python train.py --num_hidden_layers=13 --hidden_size=640 --n_experts=32 --experts_per_token=1 --d_expert=128 --d_shared_expert=448 --hidden_act="swiglu" --moe_layers=[0, 1, 2, 3, 4, 5, 6, 7, 8, 9, 10, 11, 12] --router_score="sigmoid" --normalize_top_k=false --routed_scale=2.0 --balance_loss=0.00656 --balance_bias=false --shared_expert_gate=true --scale_expert_input=true --init_std_router=0.0144 --lr_router=0.000936 --vocab_size=5395 --norm="rmsnorm" --norm_eps=1e-06 --tie_word_embeddings="early" --optimizer="soap_variant" --learning_rate=0.00117 --beta1=0.95 --beta2=0.99 --max_grad_norm=2.0 --batch_tokens=[65536, 131072] --max_seq_len=1024 --train_tokens=1104000000 --max_steps=12096 --dataset="wikipedia_en"
Below are experts of layer 2 (counted from 0) of a mixture-of-experts language model. Rows are named router (the router's row for the expert), gate (a neuron's input weights, with its number), up (a neuron's input weights, with its number) and show model dimensions 120-159. Each number is 128 + 24 x the weight over its row's rms, rounded and kept within 0 to 255. Numbers have three digits each.
After each expert's rows: "mostly gets" lists some tokens that are sent to it at least half of the time. This comes from a sample of Wikipedia text that the model never trained on.

# expert 15
router:135094125145170172065126135123122128121159104100165155141138078154093115129120096123085135151139178082155118131134105125
gate0:110126077118084125159124114111106098145125110085123090156091195122103154119105131142168171148124119109149148130131135116
up0:141186097166148127090133115123179167126132121158106126114175119109167101135148136178082096122170140112123105110083145101
gate1:136129124141126090197161107142133101153120120137078103152114220169170138123138149109172154134107106122090110123114172133
up1:134132179107148119167135137125159135141142097091130125156112135158111113135115130129140122173148142151158126125111143096
gate2:112117120129102114203110152136158079124113111136079136153100167103127160089136101168200104117142101154086136135114130120
up2:124098106141134160143141147113146163145106122133167113115138146124134089121145163104122092128107065155123110131099162119
gate3:119125130133097088112128106133110112125114156122091098133107190130125114151150129133184130111101102097095132135111122147
up3:139094133129148142103135099125128154065114098132089145118104110116120096165113181111160160103162189106127128130123127152
gate4:119132110154063120141142119151157075139104101125129121119141183152137142142151136136148151111123098164114139138120133113
up4:173157143146129148138118115130137091126136118074124155137132127140136124105132142102150116101174070131107115087121109143
gate5:124141116146133135153120106145197106153112154113104131113136194090113120140186086117168117104127113103123144134104104099
up5:126143123111116131085114109119144133135118095112094147149147091078122091154141110131126093134129121186138106151155136166
gate6:132174100118104100171132150150123105157103131157114099136118178114126143119147150135175120126127102086116105104126129133
up6:104162127135156123125159106117117155138144102122101125131118089109132139133097162129136129126118127100120118176076121109
gate7:092120113130115096141142103119123115128130127139095074137131144128095126134130113133128090060126093155128123202159109109
up7:125171116121097105124099102128164107157115152105099069131111119116113135120189112107138116093106123171141114137132115166
mostly gets: " FC", " ITA", " army", " FRA", " state", " under"

# expert 22
router:086125106146129130137107105133100113158125132136120127144097133118128121120086145093121169138140131140128108142120137118
gate0:117127147145090108158126079130117103140155115151100138116113173136131110142133176137138139104081090134114109127119136108
up0:109159142127130115147109122168129144117127128168102115075106152161106155143120117163117160153090102134159154069120143124
gate1:124138126150107063164118155118140103118083108129096090138153180125108147143155119132182115108183107132106093117110149159
up1:108120128139106134112131135094158150143111122150140132169149134109084104119112133139116120139150147135127117104126131175
gate2:107117110126118102152140117142156115113133183128148084120143163124113136134156151159146110127118106122150125124113119094
up2:095149101097107077147155119161140118107120144103118132135113130132162135152148105153129118169126123086139112099105100106
gate3:110131110147115125101150106144102128157105091118153119159138196114160117143119105134147123106123083139117123123132148147
up3:101169158131142097133107164131108176126120139124104129105154112164150076104108121149136157080157132115146121114102157141
gate4:127138126130113127142172104138101110162139126117091165114122153114155132170144117133159148139149094141138153112165077180
up4:092106122128079166107150096134104118107109137116095135128135132111097174176130127130132140119114119141144159158141129141
gate5:135095126150095137108139134138128117113114090134089137158144190165136147154159148147157134118110130116088146130105153142
up5:131135129138072144073133147125153116083150065135100147096113163117120149163154118147144132110103156135113148116111106115
gate6:138161124165094070128133122135154132105120143159126109125139191112172114147149121135162125123111094144144108098169141121
up6:108113161121147123134163105125081124136104095121127141145141122140138105118123152135137094071143125118132098158118126093
gate7:134129136146091110154096098105090104116112121131130114158129159112166145104125132129129102081144086085083071127136138177
up7:076125091138098105144190131124162139133142107150112101128186111131138166153161139133129125133140136120138120169108095127
mostly gets: "elled", "ract", "rying", "ently", "asing", "mit"

# expert 3
router:136106151132160151090144143114133124096156137102150141133144096152107121136124130110093114174179162078159104151141140115
gate0:130114126099075155173115136137123153112132098145156141111093163127135129162120106100143151120124150085105120126085113103
up0:104149116140117118163144132126150108115109177109142081131133117131123165119115107156101137109111104130119082117120138178
gate1:189132136141125072188107106141140173112122174106072127146115162117166136160127129154151135108130089142136113095159092159
up1:125098155194105136134101139101120124141137140104142143164137137110121108137101148141172145158127137131083107136127118153
gate2:128141131131104114112120100141141115124104144102117161144115176147119112083142115172113085124139111145131109135138117117
up2:087145151129127101119150138178113184148097120123096076146124135099139139107096139112167088117111150134080097155135106120
gate3:130135090134097089168130124095127111116112151091112101118148212172128147116147139136143109108131135125120092136136123132
up3:135138086167165108155138144086132092116152104113121125144180168129120097127136120139119110112110113123136103129140152158
gate4:141124089146088134156100101105128138127147145116089094098121156128133144137120142101120114101140070106124118133121147121
up4:117130109127092137102100128090115116142105119125146067094081090101105193090114111106085085116127107129141141105177126144
gate5:158119129174123085179149115130098117128121150164117121142129204087146066140114112117179152124121073180119105162150127138
up5:130118123127174121128121148150109143144119167149147122141121081167125110153149122119113164155158120149137120153129135168
gate6:099167115139063115157140101116131073139154092113104152146093152146132140092122095165150103109133109155087109108116112134
up6:139176152164103090161155121073134097137066101104161164132089107126122127093110127120109088118164138126112105142115115121
gate7:129140120134110088149135120124116101138112134139098100148132191115149129106106128125139172156112122115104131118106145135
up7:146137156162148166117108115117144165096116096134054122128136129171143102103156158118109160091127134136109117126119150100
mostly gets: " on", " during", " P", " was"

# expert 28
router:151080140123176146102137120126133119150161097102152139126122083136110141127140142148105124153149171137144118150117116101
gate0:140139132145091104132082142166124122144153118149065109162147172128148134097146126128138114129175088156120109130118118121
up0:115134097101144142126118157154138108094146126164128161115172085093140069135108135135137109069157147101168123096110107156
gate1:170119124118089116145135131118120124137136106141076129162143197105136168137147141107168138081121098110093120150096107113
up1:066123105100109105144059149163146134106158126142113168106067145147151132109092141138138119172110181170130102138148089125
gate2:125154135140097110139150122154101134121108157146133124150169197116175119145159145149135135116150063148120126149132140150
up2:154125093131173106115088112102101128165121132116143157158142127117108125135160136106110142139119136169116141151203091130
gate3:132154139139135076149147113169096108119121136184101088133111187164120127067129149113134117138135099111119123131103157142
up3:105146120092133111146159123127133125123096193119103132114137138131103127141094128131121128134110117120124081152117171113
gate4:164161092105106100143096099112185115149093167128105158079147179148127126107103108148106102111132157165145134102102125100
up4:155087135105109145169146134117103157122147086177122148080080123135113156113103124136176114104148109126111124145118122120
gate5:124150142159115116161158135132097141115116127163055086138100196127167135137132143133157138131174064135129113138110170093
up5:104110129108136105108154096100090107095146110149164120147130162139094097156104164110131130157160123130143065141080121128
gate6:148163120160123119139128148121148109135132135143103080129157162094149140109082145137149132117110093131123124178123128165
up6:143090129173152118145079130135166117079121123161136121118132125090157112094092135122098149131110159109148112158165173147
gate7:161141149111121152152124120172131141103121135112091129167123175162134089102102113144119150104110083134154114118146121127
up7:121190138166150091143141111143143122092068147126129096137125170151153118139147069129126133115138141138100169076117103092
mostly gets: "amin", "hew", " Tre", "ricult", "anche", " Gi"

# expert 5
router:133106102142163151073129116109114132130174140118162152095150093169093116105146103137085105146153168091148138153146164127
gate0:144133130161065085128144139115134149127098110129043123113110200129184116155124128129154144117121097157137135125107150151
up0:101112088168130150123170176134098108140106124157085120104120105121076148131155152159142152146117147091111147119128112127
gate1:105155147124072109152129144131122151151129179134107099132117174131139151141144113147146123118126100158134128111098154172
up1:109129133117155155137128101164111134129108173146103142088078113118120153139180089145132125104086149095133135111129191135
gate2:148078155121101130122174080124109090169144148134093129128136189101150151144119155092166151154084093126111108148096104146
up2:110158125164112123143138198136144169107114141121150146144132140107137096099147087109127117127145123122134149125165133107
gate3:170173120150086113112169124154137094142118127157091099125145224138152117123130128121173130123141091140107143124146117117
up3:125079154115139152143146138131092075101143107131134099102104125148128104119076139089104166137133156159117108128125112062
gate4:132114138154090083114133141114140125135138135133095096152139207135155099128103163129146128143132082155114118122141149114
up4:108114160145101084125115103101159108125111125111145114175101165148158110105152122085107153127119149140101124104135111136
gate5:141126155124079112164086095148120096156132146106051131146104165129131160089150140171144118122113085133112139129124127109
up5:097083156134141097118170156145130086137127103109114100123090144149126117182097103126115168142155154127085121120151122109
gate6:125114119138076149145144162160111165134123109135097119122148168144146113153120147138136157140147101122110122156102144165
up6:097131138152114138147142125136149150113092118110134167123113139153138140119102136170128167153112177125093125128061095153
gate7:101129146127096137110100068136117100140136121159090192103141146131101100150091135119143163117119075133154140159145091109
up7:105137130112094114098098072148127132131146096134121159101124135125127137143082132104145146131128084149160115171145116107
mostly gets: " Athlet", "ocation", " activities", " students", " construction", " site"

# expert 27
router:153092140144174150088151127135125108147151108113152140131119090159110145134128146133100123158152166143143118134125103110
gate0:117141142098104125148099121124162117128123115156113097103163171131147129139136154126206158114079100109102107112064110123
up0:126131094120088135129114104143141115119138163120107136117136149151110120142164170118164167119074099112102135107121140100
gate1:133131132095098116116175131137121119125121095153048068130154159128140106160114127124176164128132066103150133112104117100
up1:093098155135120115158104096146123129173121136142152180143129128133131146095137087102153151123107146115143111149141129139
gate2:082129098107111097142101134161144114148132104159120124129080174176116117135107103118175114139115130127130127148074170123
up2:127134133062140140154086125118145115159122086143188131142097116119111124152131093121134163134144148172121096165119129155
gate3:137148124138059103146112126126125129136123098135129110120139182112124110148143151109159123117113116191139119120132146166
up3:109114145144177109098114113100147142096157161122125124155144113174094113104094097133121166118116159092141145140121105078
gate4:080162150127128069131135127129154124151115119152141084127093126152128073128094124123133120129096091150101066177083121133
up4:123160157144155113139160141135139076146129096145121107126127159152154104108126191158162144124095166184098085140138167130
gate5:115151125116132107180135148119131135136137069148129083142119164127118127134085122104163119169083114120162138071103130161
up5:110140154143129115125160165110116138100140084119127070117130157104165133162090141135109155141136104146157119106146094135
gate6:113121099102100119132087120147137164111092126097100144155125147110125096102139123124173109149099141147138138142083133109
up6:139110105088133137121115138145186140136086142061136185119118139096120084126115111134169123125080121129147132127098117077
gate7:155158153154118111130089127105107093184093119135091157123143177151120120139146152148165115157140085164123076154127115128
up7:120108121121095147110123117156166166110169157130140138094070158105143186119144143100120140149130137150097126113177101149
mostly gets: " att", "sych", "_{", "wh", "OR", "ER"

# expert 25
router:144098120134156132108138128129125102140159114129140142144129101136103136121134135137102123168148180127140108135127106104
gate0:137138100111121127175142135137141086150118104107139120121106200138111106094123133147156128109148111131130145144126137140
up0:107124132150144117147089139103183184107149077117124121140118142120121126144119140148122089109122155109159084104126125147
gate1:154149122109103118167104100109145109176116092153100101139126226089150092109125130094203117165146085129119109104107130125
up1:069120149071148130126121151147114112096111110133133099141173146138116118145132119135099128088151152132109133133165159118
gate2:120169138150083124113165107136153118140105109161141127132133174095146130120105122132180125143109117117119123147131125124
up2:132103106095131169091092154109103120168160151128100153120115157104141131145127138120121098156166143103138150137121128134
gate3:151086156124078121130098124142112157145115121146089132125108188155127154159122137122124142121112122134116123093118120173
up3:124173132130106145130123075139129189144141104048125138140122163132131085120149141145134152139115138099127174127161149121
gate4:164135122135107104164132132162112135144137118136108097127099199125101172125123153134152164097109089123122151129135145119
up4:152143118134123142094127152157171160114123123160106157132114125134110120135108120126114125122134125121150119139077153136
gate5:094128104180106089122146113125136130119117151152078127151148195135161137101119141118155121099087079099111126108119107156
up5:132110150132090109137109128155132108144102138134106140122140128086104115139175114117102104120160144144095158064168155119
gate6:061156121119111123153127124128105123117120127111112084140121170136105135111104124140189107142154065091100147134128145092
up6:106132153104124126112128139127107118125140129103128128081106130142110165117128134131132109160118119088145134107099139115
gate7:112128097143124089164119134128109157135125111136105144131128203096160132121110102142128134159165104128114130153134133135
up7:072122112140131091143104088118124138137109117136109165105173167096122130101077122125143115118126089169166161131146140167
mostly gets: "va", "enc", "ona", "ena", "anda", "ain"

# expert 16
router:116090139113174169068123131103141129123136116106164145140141087147106132105131092132082147155120182112179111133138134117
gate0:133139144168093073147135095120143110118136108135111112128132186172150153105139141130142145146120046158094087131135105134
up0:149158111110135134126124133134125130151120149153116170159132094102122115154130145120136141137152169076121145101111140126
gate1:115135157145129088139124117125134142078135114161135097118141195108165130135128164137120083086116073138167159125108119146
up1:129108126139120149150115161138090112146101121088107093134121104132106132134140112113154155130123167104095126105150152111
gate2:134146141121106064133149152129139146160126149143126157122124210127163077107118129134167143119128075154151169150130132103
up2:129101118144098087155124141100122101136164150126151125101125133108109153137143111109125141110154099112115088134117088180
gate3:131137131151098096138177140091167120131129139149089097121145198127155150107091139136163136085135095141103125103140110170
up3:132104123145118149133134167110124126160127142118108124094088124104133152135132153109134157069129120154133130132147100160
gate4:132117136109076068180132111099125119114169144155115126124110201138115142161114146172165098112124087161105125156124124143
up4:176070140110133118162145096151104110134168148114170122154118144155161156148105116118142106095116137154131155139121146151
gate5:108180096114073116188117125140169104147125119184069127163122183119141123122141129103186094088136068165138160115120136113
up5:127128147116133142158151149133127144104160112125101147139127119091108120182096113124156124139127096146129127126153138106
gate6:054120137131119111165119093110102167156117161136096106126158150144115137146108125156144107125129083124134108159161153114
up6:101103129140128110147127113091141090141131148127120116157100130159130133086106077118112131090113134128173140128101124153
gate7:107148128128077073140170142124138095107113147148099103097114178129108145116137119152153113095167092114128132165094141109
up7:134125099141138116118115135087126161131095088104099147179145149117153158164154139109120196112145180126115137133133147093
mostly gets: " eventually", " Records", " Representatives"